Weights of a small mixture-of-experts language model, trained from scratch on English Wikipedia.
Size: 12 layers, width 224, vocabulary 8192, 67.6M parameters.
Experts: 96 experts in each of 11 layers, 128 squared ReLU neurons an expert, 2 picks a token, a sigmoid router, a shared expert of 128 neurons.
Training: a variant of Adam for the experts, 671M tokens, 8867 steps.
Below are experts of layer 7 (counted from 0) of a mixture-of-experts language model. Rows are named router (the router's row for the expert) and show model dimensions 56-111. Each number is 50 + 12 x the weight over its row's rms, rounded and kept within 0 to 99.
After each expert's rows: a language model's description of what the expert responds to. This comes from a sample of Wikipedia text that the model never trained on.

# expert 17
router:66 42 61 45 41 44 34 56 61 34 51 67 67 53 32 43 56 60 41 55 26 41 47 49 58 45 44 38 64 58 67 99 60 69 53 48 44 34 48 63 53 46 72 65 44 49 52 45 61 53 43 61 43 52 43 50
It responds to: Commas, plus some semicolons and closing parentheses, right after a proper name or noun phrase, as in "Wales;" "Tokyo, Japan" and "(Sharpe, 1877".

# expert 0
router:66 49 60 20 53 47 31 40 47 39 59 71 72 17 28 37 46 53 28 66 31 52 50 49 49 35 53 43 71 54 61 75 70 56 54 66 57 43 52 46 65 38 73 64 37 63 61 49 51 57 59 43 60 81 46 60
It responds to: Words introducing names or values, such as called, titled, known as, is, plus row labels in tables like Average, Win, Height.

# expert 2
router:59 67 40 50 62 66 49 55 45 26 44 70 41 41 38 49 53 59 40 72 34 34 48 70 59 49 35 60 71 55 51 71 67 42 58 55 46 45 56 40 48 47 69 37 41 67 40 45 58 53 55 41 63 49 50 49
It responds to: Opening words or first pieces of place and institution names, such as New in New York, South, San, University of, Tim(buktu).

# expert 38
router:68 28 48 46 58 52 31 64 54 33 52 52 50 31 62 52 48 56 45 63 34 42 50 61 60 37 42 49 56 44 61 82 70 48 56 61 52 28 26 68 37 34 57 66 34 60 49 41 44 48 44 30 51 75 52 40
It responds to: Digits starting or inside numbers, years, dates and scores in results tables and lists, as in 2009–2010, 1983, 53.90, plus words like Bronze.

# expert 57
router:63 56 66 22 30 61 48 57 33 28 50 56 20 25 34 31 53 55 35 61 21 45 48 40 68 60 57 49 53 35 47 67 66 60 62 60 60 44 51 68 51 55 63 38 23 49 34 47 58 43 56 46 58 59 48 47
It responds to: Words in wiki table headers and cells after pipes: Team, Votes, Pts, Apps, Peak position, country and county names.

# expert 43
router:60 37 49 19 41 39 46 64 35 51 44 68 22 44 45 46 42 47 62 59 35 33 45 59 41 56 50 38 55 52 71 65 56 45 60 78 40 48 52 64 33 46 64 43 37 48 46 36 49 54 38 44 53 80 31 59
It responds to: Final pieces of surnames in result tables and player lists, such as -son, -enko, -ović, -owski, -ley.

# expert 53
router:54 50 42 38 55 58 41 60 35 20 44 61 68 28 22 51 55 65 30 63 40 43 38 52 49 45 45 51 48 42 52 79 54 70 53 50 58 39 40 75 44 45 72 55 44 70 53 37 43 59 47 59 47 70 52 52
It responds to: Commas after surnames in reference lists, digits in species authority years, and name pieces in credits, as in "Gilpin, Joshua" and "Gill, 1859".

# expert 56
router:51 53 49 51 50 66 51 51 35 52 43 66 29 31 67 54 37 44 34 73 25 43 40 88 68 42 43 45 55 48 60 52 55 49 58 46 47 35 47 51 42 50 56 54 34 63 33 39 44 62 44 42 61 61 59 54
It responds to: Words inside song, album and episode titles, such as About, Can, Love, Hell, and the preposition on after verbs like joined.

# expert 10
router:70 51 51 64 49 53 14 69 29 25 49 47 85 33 37 51 33 46 43 68 47 50 52 51 64 37 62 46 49 68 65 80 69 46 61 41 50 55 30 46 43 43 52 67 47 64 59 54 64 56 64 50 53 50 54 47
It responds to: Commas and decimal points inside or right after numbers, especially coordinates, percentages and dates, e.g. 51'.'3258°, 37'.'34%, January 23',' 1993.

# expert 22
router:63 65 48 21 47 38 56 49 47 37 51 60 46 30 38 55 34 39 47 54 28 43 41 73 48 55 54 38 53 73 41 72 62 43 55 50 60 31 30 53 52 29 60 68 49 54 35 42 44 47 57 37 55 43 57 67
It responds to: Short word-piece syllables inside longer words, mostly after prefixes, e.g. conse'qu'ence, girl'fri'end, subsi'di'aries, Com, Dur, curr.

# expert 52
router:51 42 48 57 47 68 30 56 49 29 45 63 56 35 23 37 29 61 28 67 27 35 42 59 53 47 42 42 54 60 58 67 60 80 35 61 68 54 67 54 49 33 56 38 42 51 47 49 55 46 63 44 58 63 44 53
It responds to: First names or their inner pieces in sports and tennis tables, plus the article an and colons in infobox fields, e.g. To'ni', Type':'.

# expert 12
router:76 44 49 46 42 49 52 52 38 47 49 71 35 43 28 26 50 54 31 56 24 51 55 53 58 55 53 41 50 58 68 79 49 59 66 67 63 44 38 48 43 49 60 53 39 62 44 43 37 62 48 57 58 57 58 58
It responds to: Line breaks ending table rows or infobox fields, before the next pipe or dash item, in sports, election and geography data.

# expert 30
router:61 32 51 45 54 56 60 59 41 41 54 80 33 32 39 38 38 66 35 60 32 29 37 49 57 45 54 36 63 63 68 68 65 55 51 66 44 46 52 78 42 54 68 78 37 61 48 42 48 63 58 42 53 54 44 42
It responds to: Final or inner digits of multi-digit numbers like 24,000 or 1,184, and magnitude words million, billion, thousand, Total.

# expert 14
router:56 50 63 16 46 61 43 55 52 23 54 71 19 14 53 38 51 50 52 60 19 45 57 53 64 46 50 51 64 55 41 63 51 61 55 55 61 37 29 51 36 35 69 73 41 48 56 41 51 51 68 37 43 42 59 51
It responds to: Abstract nouns and their suffix pieces after the, his or a possessive, such as music, security, development, relegation, liquid-ation.

# expert 32
router:47 62 44 21 54 49 32 70 21 51 54 55 69 44 47 60 59 41 46 54 36 30 55 43 54 53 40 55 71 24 46 72 62 54 67 40 39 49 42 69 62 53 49 70 58 51 61 44 51 58 67 49 56 56 55 59
It responds to: Single letters or digits split off inside words and numbers, often s after a prefix, as in in-s-et, Mr-s, fastest-s-elling, 5-9.90.

# expert 50
router:54 64 57 53 49 53 44 55 40 26 55 77 35 28 35 38 44 53 45 57 39 35 43 50 50 51 57 42 64 62 61 51 58 65 65 60 44 49 36 73 52 46 55 76 38 48 57 23 45 64 69 35 49 47 43 69
It responds to: Periods, closing quote-plus-period and line breaks ending sentences or paragraphs, especially before section headings such as == History ==.

# expert 48
router:59 43 34 28 40 56 46 61 62 41 46 66 70 35 39 33 63 69 45 64 31 36 38 49 65 52 46 54 51 45 45 77 62 52 76 54 62 50 40 65 50 50 59 71 34 59 49 39 62 52 45 55 67 57 39 76
It responds to: Digits inside coordinates and decimal statistics, commas between city and state, and short table codes like L, W, PTS.

# expert 62
router:76 64 56 51 36 33 58 81 51 44 55 73 49 35 16 44 37 53 58 60 46 44 45 60 46 50 43 45 52 47 45 67 55 59 65 54 64 34 61 65 49 54 45 69 46 74 60 47 60 60 41 33 45 50 50 59
It responds to: Word-initial prefix pieces, especially Al, pro, anti, para, auto, as in Al-zheimer's, semi-pro-fessional, Pro-logue, plus Japanese byte fragments.

# expert 35
router:60 56 41 27 45 42 48 52 46 43 62 69 28 32 49 40 53 56 40 78 18 47 57 77 57 43 30 46 70 49 51 68 50 57 62 50 44 43 28 60 40 45 55 65 32 60 71 31 65 44 67 53 43 58 30 54
It responds to: Nouns about awards, music releases and competitions, such as Award, Prize, album, single, final, Medal, often in album or award listings.

# expert 58
router:58 29 39 27 41 35 49 61 46 50 47 55 49 32 38 47 39 68 23 54 20 29 48 51 57 43 54 56 58 60 61 51 49 66 56 56 54 32 50 69 55 45 56 80 42 60 63 39 45 47 69 49 41 51 64 46
It responds to: Articles and possessive words before noun phrases, mainly the, his, their, its, her, plus possessive s, e.g. revealed his arrogance.

# expert 46
router:69 50 43 32 52 40 48 65 44 49 52 46 81 19 42 52 44 53 45 71 27 46 39 66 59 34 48 43 48 62 56 72 61 51 53 56 56 28 47 40 60 52 62 73 48 64 35 43 37 50 41 40 54 49 55 48
It responds to: Early digits of years and counts after the, and ordinals or modifiers before nouns, e.g. 2'0'11 Census, 'eight'h studio album, 'close' friend.

# expert 13
router:66 33 50 40 43 51 42 59 27 37 54 60 50 32 45 37 50 66 46 66 33 34 47 61 57 34 36 43 64 49 54 77 74 46 66 58 57 52 39 67 53 47 66 58 29 56 47 39 41 44 49 46 58 63 43 43
It responds to: Digits and short numbers inside table cells, scores and standings, plus table headings like Total length, Chart, Average, District.

# expert 3
router:55 31 49 43 31 37 39 76 41 55 59 51 18 40 53 40 31 60 25 58 36 36 56 66 41 35 38 61 57 40 74 67 71 57 30 54 67 36 42 77 35 41 46 81 42 57 62 42 53 43 56 38 46 68 59 49
It responds to: Possessive apostrophes after names (Turán's, Corman's) and the articles a/an after verbs like was, became, as.

# expert 29
router:57 42 49 54 58 46 30 56 44 32 55 71 28 30 46 51 48 53 44 72 19 59 52 68 52 30 51 36 59 47 55 65 59 57 55 65 59 46 53 73 35 49 69 52 41 41 53 32 61 68 50 51 38 55 40 51
It responds to: Nouns naming a person's job, title or relation, often after a or as in biographies, such as director, player, Minister, husband, pitcher.

# expert 31
router:65 57 38 32 60 55 45 75 45 37 59 64 61 26 54 55 63 49 35 68 44 43 48 62 45 39 32 51 56 58 61 72 54 49 55 63 57 26 55 62 50 38 42 61 44 50 61 46 53 49 38 55 45 56 40 58
It responds to: First pieces of split words and names, often consonant plus r syllables like Ter, Mer, Har, Ar, ac in acquitted.

# expert 59
router:56 31 53 12 40 51 73 46 42 38 56 69 84 38 50 47 61 61 37 60 40 32 42 72 55 45 31 54 57 53 58 80 66 70 54 50 50 39 45 45 43 41 57 57 45 57 55 43 48 37 57 42 41 76 54 48
It responds to: Bare spaces and hyphens between name parts or before numbers in tables, as in Smit-McPhee and Wai-kit, plus capital initials like H, F, Mc.

# expert 40
router:41 47 70 39 50 38 58 51 23 19 58 66 68 33 47 46 53 58 49 80 22 45 53 64 56 40 57 48 59 68 61 77 60 56 73 52 43 35 40 58 27 36 60 82 38 72 55 36 60 49 59 42 53 56 54 59
It responds to: Spaces after table pipes or commas that come before numbers, plus first digits of years and counts, e.g. | 38, Denis Eadie, 98.

# expert 28
router:59 38 61 41 42 57 52 59 46 49 53 86 54 35 52 29 54 54 42 67 44 48 35 72 63 44 72 62 50 65 40 74 69 57 66 46 53 49 25 56 78 57 52 52 51 72 37 41 56 41 62 57 40 68 56 57
It responds to: Inner syllable pieces of proper names and words, often Spanish or Latin, in sports tables and lists, e.g. Gu'aya'quil, Lo'ren'zo, Pro'fe'sional.

# expert 47
router:59 45 59 72 43 32 44 58 34 37 54 69 46 41 38 43 41 60 14 74 31 47 42 56 47 39 58 57 55 47 43 68 74 41 53 56 46 40 52 69 59 53 87 45 48 59 73 54 59 49 63 35 56 49 43 52
It responds to: Colons, dashes, quote marks and table bars that open a title part, definition or list item, plus including and include.

# expert 42
router:71 45 52 41 61 44 52 51 47 51 42 47 29 24 65 45 51 61 30 55 46 32 45 52 66 50 62 59 42 62 67 72 77 57 59 69 59 41 32 65 56 58 49 68 41 62 39 46 46 78 47 56 46 67 54 66
It responds to: Past or present action verbs right after a subject like he or she in biographies and plots: took, began, joined, starred.

# expert 60
router:61 57 54 43 52 46 29 60 38 12 48 62 33 31 35 46 46 64 43 77 39 47 48 54 42 51 53 67 61 54 53 78 62 52 70 59 59 31 50 50 64 42 70 72 47 58 48 42 53 48 52 48 56 60 44 44
It responds to: Nouns after a like score, series, couple, number, plus plus signs, hash marks, and digits in sports result tables.

# expert 54
router:56 47 43 38 51 34 43 57 43 35 43 48 44 23 70 44 38 53 38 63 18 39 52 67 62 32 54 46 73 66 49 65 67 42 54 42 55 39 34 58 40 59 58 68 44 70 33 55 56 38 33 47 56 66 50 74
It responds to: Nouns naming parts, sides or positions after the, such as end, part, right, north, top, front, often before of.

# expert 21
router:61 59 54 51 52 41 37 42 49 29 39 71 65 48 41 29 57 59 34 64 40 49 45 60 54 56 52 53 48 59 55 68 52 51 57 56 60 42 25 68 57 44 68 71 57 59 48 46 53 41 46 53 45 58 55 59
It responds to: Capital letters and letter pairs inside acronyms and codes, e.g. country codes, US state abbreviations, MF/DF positions in sports tables.

# expert 5
router:55 46 52 52 50 63 44 55 37 54 41 56 32 38 60 26 44 56 33 71 32 42 65 60 60 48 50 40 44 74 46 72 58 69 70 55 48 36 52 40 44 52 59 78 40 69 67 32 43 51 61 43 30 47 47 77
It responds to: Verb -ing endings and whole gerunds, often after for or to, such as playing, making, sitting; also some result words like Won, Promotion.

# expert 55
router:49 42 51 15 38 48 58 52 34 50 52 70 50 23 36 40 44 47 53 58 36 45 60 59 60 49 56 31 72 55 71 64 81 51 63 52 60 50 25 35 55 66 73 76 38 50 61 33 49 59 49 53 48 59 55 48
It responds to: Short opening word pieces like p, ex, trans, b, and the "v" of legal case names such as Dent v. West Virginia.

# expert 37
router:64 41 64 57 39 47 56 74 49 42 64 62 26 38 33 38 49 59 35 56 48 36 53 77 54 52 41 50 59 64 61 80 69 52 56 60 53 32 39 40 54 43 55 73 53 59 53 33 51 45 51 49 52 55 37 72
It responds to: Table cell separators "|" in sports and data tables, plus "as", "con", "While", "Although" starting clauses or words.

# expert 39
router:59 33 49 39 51 65 50 63 44 16 63 63 29 18 32 49 56 45 36 57 27 41 36 55 48 40 43 45 59 40 64 68 36 65 60 52 46 51 27 63 44 35 74 53 15 61 55 35 39 67 43 55 44 73 51 51
It responds to: Endings of species epithets and family names (-idae, -ata, -ensis) and infobox field labels like Born, Species, Phylum.

# expert 34
router:56 43 53 43 45 31 80 71 55 32 47 52 86 36 47 55 60 46 52 59 37 53 51 70 54 44 46 61 63 37 67 67 72 49 63 48 66 22 28 58 38 46 61 57 43 51 38 46 71 46 43 59 47 58 39 56
It responds to: The word to, modals such as can, could, should, and word-initial pieces like Co, co, be, e.g. 'can'celed, Ford 'Co'sworth.

# expert 26
router:48 41 43 59 42 35 47 62 44 41 52 66 17 45 49 50 37 62 37 66 38 32 45 84 55 54 60 51 65 50 75 67 60 45 59 55 63 37 42 52 50 48 71 46 42 58 54 43 70 53 47 55 44 39 52 55
It responds to: Pipe characters separating cells in wiki tables, mostly after names, clubs or numbers in sports and election tables, plus some semicolons.

# expert 44
router:55 53 49 41 60 45 60 61 40 43 52 63 61 30 47 61 43 37 37 66 53 43 51 61 47 32 63 55 57 42 48 84 71 38 47 53 44 16 30 66 64 55 70 51 67 66 42 53 49 48 37 44 56 59 50 71
It responds to: Short words and pieces in French, Italian or Spanish phrases and names, such as de, la, en, sur in Saint-Ouen-sur-Seine.

# expert 1
router:58 46 68 27 46 42 46 51 37 31 50 82 24 38 42 47 49 54 44 75 30 55 36 53 66 33 36 44 49 43 64 72 54 39 58 63 39 47 37 44 54 53 57 66 37 44 43 33 61 56 51 43 44 63 53 46
It responds to: Closing parentheses, quotation marks and brackets ending a phrase, plus country and continent names after "of" or "in", like Egypt, Europe.

# expert 27
router:71 22 53 41 50 57 44 62 32 32 46 63 47 26 42 44 48 45 29 47 55 52 50 41 44 55 66 48 69 55 54 82 50 32 78 44 41 60 48 46 48 54 72 64 31 59 58 45 44 48 66 45 49 51 48 52
It responds to: Units and symbols after numbers in census, geography and stats tables: %, km, ft, kg, °, plus table pipes and closing parentheses.